From a checkpoint of a small mixture-of-experts model trained on Wikipedia: vocabulary 8681.
Below are experts of layer 9 (counted from 0) of a mixture-of-experts language model. Rows are named router (the router's row for the expert), up (a neuron's input weights, with its number), down (a neuron's output weights, with its number) and show model dimensions 0-127. Each number is 200 + 40 x the weight over its row's rms, rounded and kept within 0 to 999.
After each expert's rows: "mostly gets" lists some tokens that are sent to it at least half of the time. This comes from a sample of Wikipedia text that the model never trained on.

# expert 72
router,220,199,268,200,157,205,209,128,240,274,204,236,158,179,215,178,213,133,164,165,194,252,218,193,220,188,257,210,166,217,171,205,192,142,242,245,211,241,257,226,128,266,262,168,192,233,168,231,171,215,177,174,196,270,164,180,270,197,232,144,250,190,154,197,154,275,198,228,243,190,226,272,156,232,192,145,187,165,152,211,147,140,273,276,145,247,227,189,155,185,229,178,145,245,228,215,204,168,227,208,227,205,143,182,162,225,257,242,143,225,257,255,293,157,243,201,251,222,194,284,208,219,182,174,152,194,220,157
up0,254,112,178,196,88,143,217,243,190,244,173,190,267,173,139,245,158,236,212,231,189,178,266,211,188,256,193,228,165,198,298,207,185,215,206,241,214,229,190,231,196,185,186,178,201,271,161,244,189,255,241,207,225,166,236,165,249,257,223,167,193,174,252,260,202,216,215,157,182,215,217,231,170,236,276,186,247,169,251,145,199,182,210,204,224,241,195,186,146,213,255,217,201,146,198,195,164,265,138,242,176,189,194,139,256,169,187,143,149,244,233,171,241,148,277,181,196,192,295,169,235,189,231,155,92,174,211,212
down0,144,208,208,217,265,285,196,165,162,148,195,224,256,171,188,191,171,152,257,161,133,227,139,243,199,252,271,218,203,184,176,171,151,190,259,210,141,236,144,178,164,268,136,150,221,234,264,193,199,202,178,180,174,167,225,195,201,206,209,199,194,210,184,199,248,196,133,165,200,265,153,247,179,223,215,181,119,235,270,215,223,181,176,216,258,236,171,207,256,209,173,235,179,185,182,234,142,195,136,250,165,265,189,213,171,236,223,158,177,55,238,219,201,138,144,196,265,239,148,218,192,265,173,201,254,198,172,237
mostly gets: " very", " much", " more", " However", " significant", " further"

# expert 30
router,137,206,216,166,221,245,264,145,199,255,202,258,115,241,147,209,226,161,190,246,207,240,175,243,152,226,166,255,168,197,140,172,178,196,127,262,192,161,272,206,219,262,178,194,199,199,196,150,187,134,229,268,212,107,192,136,258,218,178,206,263,128,187,201,186,188,193,196,181,196,168,193,256,181,172,181,217,179,120,232,250,209,232,249,151,164,148,155,140,255,174,221,261,271,230,224,193,162,177,192,110,238,222,190,178,263,238,151,192,202,206,185,147,182,247,213,160,175,239,138,208,194,283,160,211,176,205,197
up0,188,196,266,204,150,194,241,156,212,244,162,149,210,267,261,238,190,150,211,176,114,224,264,177,181,148,270,136,199,140,231,195,204,279,125,267,169,191,190,157,146,155,236,249,276,222,225,215,192,251,228,212,270,184,247,241,126,135,204,166,198,242,190,162,251,150,140,267,175,157,246,180,218,231,164,132,241,198,159,187,233,195,201,222,213,212,250,234,190,255,204,261,145,208,232,180,167,185,194,250,207,200,141,266,251,167,169,122,220,174,216,212,240,211,252,181,193,218,197,172,183,175,237,242,202,252,235,191
down0,235,189,271,209,219,194,232,237,186,184,239,239,219,204,181,211,151,221,168,145,157,240,212,244,116,136,123,175,194,193,171,216,208,217,177,194,221,233,253,115,231,148,256,204,233,189,164,197,232,183,212,234,207,245,154,245,221,205,179,220,192,220,193,151,170,227,172,312,159,149,172,195,206,229,177,188,238,260,168,152,255,232,197,215,237,211,161,110,156,212,231,206,247,259,267,207,158,158,236,134,219,183,190,236,128,157,210,220,67,187,184,261,186,162,219,232,206,169,131,154,163,212,175,230,159,118,150,230
mostly gets: " •", "/km", " gener", " Registered", " bro", " Major"

# expert 62
router,206,233,270,172,179,221,224,205,271,255,235,167,128,154,198,144,165,201,257,180,224,221,246,134,209,254,181,179,288,144,221,266,186,158,229,216,249,164,250,222,227,148,216,206,173,149,187,171,194,184,288,214,239,230,210,186,256,167,170,189,219,215,121,174,229,221,269,221,201,195,121,115,219,252,236,238,227,118,267,246,157,228,160,134,209,209,270,157,224,232,209,143,240,227,195,150,223,254,212,208,235,207,145,237,191,173,200,253,211,199,233,287,250,213,203,189,201,205,232,207,199,244,224,183,167,154,219,274
up0,165,262,192,218,160,242,201,153,225,172,134,223,161,95,170,167,211,134,118,155,182,233,288,158,215,254,132,144,249,175,223,174,193,201,148,218,204,233,270,232,174,198,191,197,170,159,243,198,206,156,218,217,144,229,171,223,214,212,251,161,184,104,157,196,151,227,167,187,237,176,202,182,171,214,192,261,172,176,254,236,188,200,252,170,301,177,190,242,284,134,244,144,214,195,220,221,207,215,139,175,201,166,139,241,177,167,161,160,277,256,259,193,179,174,199,154,236,190,177,261,168,181,198,219,242,166,193,244
down0,206,280,268,237,178,214,192,159,253,133,120,247,165,152,265,205,187,232,208,161,222,130,180,199,248,152,238,185,194,242,238,223,183,159,221,185,191,376,166,262,183,187,202,178,209,234,120,149,167,185,208,126,176,259,209,243,175,166,214,169,212,194,185,241,131,243,199,209,185,155,185,208,241,164,171,233,246,168,226,225,189,156,265,141,223,183,207,219,156,276,204,146,215,188,221,194,250,153,177,188,228,192,200,202,170,202,169,196,134,232,212,148,249,215,272,165,148,181,190,213,207,205,217,150,208,273,164,219
mostly gets: " born", " because", " how", " if", " died", " just"

# expert 24
router,203,199,173,207,173,197,175,152,164,242,124,195,212,138,243,216,229,215,242,169,251,215,172,149,211,181,240,198,222,231,216,242,147,176,184,238,165,190,162,179,197,206,132,183,194,148,148,201,207,185,220,206,201,247,182,179,185,192,226,106,281,213,213,184,148,214,152,151,229,213,250,192,206,193,159,159,221,106,196,102,215,284,243,241,193,209,195,226,285,169,160,263,198,264,250,148,141,180,265,181,146,200,201,148,183,160,154,212,137,179,201,229,158,291,93,222,227,174,118,216,178,201,222,191,259,225,198,142
up0,263,197,200,234,145,190,214,224,163,201,198,160,137,223,146,200,202,140,181,233,181,184,198,163,265,147,208,214,197,148,192,167,152,199,188,121,226,180,285,220,249,193,214,251,192,156,168,182,202,152,196,300,223,214,208,179,123,225,122,191,216,129,211,272,174,192,279,112,238,209,221,200,147,195,162,140,167,258,197,242,155,235,224,268,236,226,201,206,263,241,234,197,229,174,237,135,189,231,163,215,196,179,164,227,204,150,211,203,214,120,271,202,150,133,197,232,197,265,122,222,209,249,120,165,177,202,189,209
down0,221,210,203,209,196,134,205,189,187,222,219,234,238,218,177,206,252,259,203,170,204,305,123,135,233,149,235,257,224,136,207,204,240,185,232,158,229,227,183,330,220,190,180,165,143,208,201,208,198,209,179,214,192,207,177,198,223,242,164,189,252,232,189,223,213,112,257,150,152,227,139,181,214,214,164,264,224,261,272,261,166,112,179,205,222,214,184,212,205,168,203,189,240,198,180,220,201,155,139,283,196,297,157,280,261,217,170,240,248,213,160,223,239,227,257,253,153,202,202,245,178,276,213,206,168,176,201,185
mostly gets: " championship", " Championship", " Fame", " basketball", " freestyle", ".com"

# expert 45
router,195,226,163,173,177,145,170,127,200,248,221,225,185,253,200,166,279,162,213,231,222,216,210,217,183,138,227,209,137,214,225,152,251,159,169,185,244,226,146,208,236,154,220,197,148,196,149,203,169,230,215,145,243,156,218,231,179,174,234,169,236,273,165,194,164,167,209,283,212,226,229,159,163,135,231,194,172,190,146,188,199,271,139,141,197,250,178,228,156,211,103,252,174,196,194,162,216,188,227,207,177,205,216,131,231,202,137,186,183,175,152,236,155,319,142,216,197,137,217,240,218,315,138,225,225,230,250,159
up1,234,184,250,136,195,190,204,182,200,281,183,197,258,160,232,144,244,116,192,268,232,210,197,256,150,231,149,143,191,206,296,209,282,142,139,231,293,185,187,171,236,224,279,136,196,196,166,186,127,221,190,198,140,264,221,251,170,145,200,208,224,251,228,260,248,156,239,200,226,205,139,193,163,184,209,141,238,211,245,194,193,190,211,227,171,225,243,184,196,211,187,236,192,240,240,188,186,275,155,185,196,174,247,203,164,160,190,157,198,214,168,179,174,211,150,191,188,102,249,202,228,270,179,177,215,179,147,127
down1,152,153,134,196,201,174,194,242,196,241,213,273,142,230,198,211,152,175,224,221,193,227,228,271,189,228,153,214,147,185,153,191,209,250,281,164,174,197,230,219,266,195,152,279,237,239,231,194,190,230,231,185,171,229,156,207,216,175,208,258,181,190,205,269,141,265,177,209,235,253,197,212,203,263,222,178,125,318,172,237,188,257,207,213,227,165,166,249,161,161,216,162,113,168,172,233,223,192,228,271,236,159,192,165,239,122,233,176,199,191,247,189,237,224,267,212,161,166,167,168,245,196,322,216,249,193,242,199
mostly gets: "W", "BC", "PP", "FA", "DP", "X"

# expert 99
router,258,203,265,231,227,203,188,177,226,178,304,239,243,203,228,184,220,238,190,194,122,168,136,213,288,238,217,157,199,259,110,183,157,223,215,191,212,150,239,159,238,273,228,189,254,196,220,179,197,157,172,187,158,177,149,163,130,208,231,243,228,158,258,254,213,228,148,257,255,194,231,197,192,201,165,208,186,230,148,195,262,243,178,234,246,205,147,194,156,254,213,145,148,140,213,202,175,270,277,166,250,223,183,250,169,224,242,173,264,146,110,197,231,176,282,179,238,220,228,171,198,179,228,221,232,212,192,173
up0,260,204,226,223,301,113,191,115,200,195,218,203,185,238,227,197,210,220,178,193,193,183,143,264,174,124,156,202,188,249,193,202,162,235,227,181,189,143,220,178,221,171,205,191,233,210,142,242,234,219,179,140,189,268,207,172,181,186,130,298,193,199,228,174,283,250,200,57,259,154,187,211,293,157,222,249,237,237,173,170,235,181,144,142,203,232,172,211,220,184,173,163,254,215,209,210,145,218,182,164,193,212,195,189,178,167,162,219,196,155,157,261,192,205,266,246,210,286,191,173,213,211,246,145,192,224,159,218
down0,144,165,200,235,245,191,274,225,197,134,219,193,192,161,166,156,160,257,170,115,251,177,183,233,178,215,234,141,192,224,220,294,188,177,210,222,225,255,211,165,199,153,216,178,258,249,179,251,244,180,161,188,230,241,193,263,135,169,201,180,253,222,167,255,214,150,181,214,223,200,174,207,274,147,223,227,189,152,178,159,223,202,143,241,189,343,209,200,196,211,228,88,215,228,88,165,248,240,196,231,193,197,227,209,188,230,219,193,230,166,147,232,146,166,177,209,209,253,164,181,154,246,201,125,206,177,177,170
mostly gets: " Ar", "Ar", " ar", " Par", " aut", " Animalia"

# expert 85
router,210,223,185,279,180,237,231,230,224,180,249,239,203,122,241,219,104,206,178,185,247,182,222,227,185,195,281,243,204,172,184,187,169,135,221,223,215,148,180,155,158,292,227,162,192,162,231,236,169,237,253,246,189,182,168,196,227,234,238,232,200,222,207,139,182,239,253,222,133,174,204,185,175,269,172,268,212,158,225,166,241,256,237,138,210,238,255,134,135,241,181,109,186,217,195,172,210,164,226,263,238,167,175,198,201,194,257,173,132,199,230,115,220,289,217,227,156,219,196,183,221,189,291,163,187,195,258,223
up0,170,239,173,179,206,184,193,167,209,201,190,195,224,173,189,235,145,208,204,164,264,147,271,261,192,136,252,132,210,259,226,211,167,198,248,214,190,151,254,212,221,109,186,208,259,192,223,192,127,196,173,180,172,251,195,289,140,160,163,238,176,221,155,192,205,224,192,146,186,225,229,185,238,197,136,219,232,203,167,180,219,207,247,82,181,252,262,195,191,220,224,144,147,189,156,170,168,202,139,195,182,280,207,249,164,127,248,151,153,162,206,154,132,169,240,215,137,155,230,227,170,123,248,155,226,213,254,163
down0,226,220,208,224,218,234,198,139,247,168,230,197,150,239,237,201,199,193,184,215,168,267,260,210,276,194,167,152,248,225,142,243,260,186,225,209,159,239,203,128,157,252,176,100,187,158,125,149,224,167,176,201,135,220,185,245,123,212,200,241,234,162,175,251,216,207,159,203,230,248,137,158,147,197,160,157,178,235,198,226,210,150,166,213,198,187,178,215,283,131,293,145,246,159,225,200,149,255,163,184,172,203,203,212,210,164,183,246,149,244,206,187,126,271,147,150,223,179,188,249,152,160,190,206,147,196,251,148
mostly gets: " \"", " '", " “", " (\"", " second", " fourth"

# expert 102
router,187,144,194,123,169,280,198,201,238,174,247,228,222,263,212,263,186,266,238,218,199,200,201,234,158,214,136,126,163,181,220,261,204,129,128,208,211,166,135,183,244,209,160,211,145,223,221,215,134,190,216,285,234,162,245,271,194,322,243,239,180,252,184,151,115,219,216,199,222,182,180,197,222,215,185,128,247,228,217,216,236,234,183,209,229,271,244,195,184,176,122,242,205,190,176,218,204,189,187,158,237,205,152,262,180,240,177,189,142,181,159,208,226,190,172,230,156,209,175,274,216,167,230,116,215,245,235,191
up0,249,173,171,190,228,143,127,242,252,177,233,225,179,169,171,241,148,253,161,136,146,171,234,270,206,223,163,206,204,188,118,202,193,240,196,167,192,119,146,218,145,189,109,226,122,202,202,139,168,208,205,145,215,195,216,202,246,223,146,195,144,241,210,215,206,208,257,256,197,243,195,269,113,219,219,179,177,207,216,243,165,218,212,142,192,239,214,211,190,216,169,264,244,252,182,173,188,258,201,233,236,167,260,165,158,234,273,108,227,252,232,206,256,157,239,280,170,220,201,195,197,172,251,124,190,180,239,191
down0,179,197,159,204,235,125,263,232,183,246,201,186,206,226,171,126,225,187,195,262,211,186,229,218,207,176,136,196,172,291,147,203,187,175,220,246,219,277,158,251,235,265,253,157,240,198,194,155,148,166,225,183,233,178,105,172,151,211,204,153,219,121,147,222,196,104,157,194,194,226,269,268,167,237,234,167,234,205,165,174,156,239,158,195,174,191,303,196,221,136,206,228,207,118,238,210,209,171,140,182,246,131,251,233,234,197,154,168,215,171,212,189,196,168,255,209,228,171,208,127,174,171,253,206,155,227,184,170
mostly gets: " Social", "_", "_{", "{", " Super", " ===\n"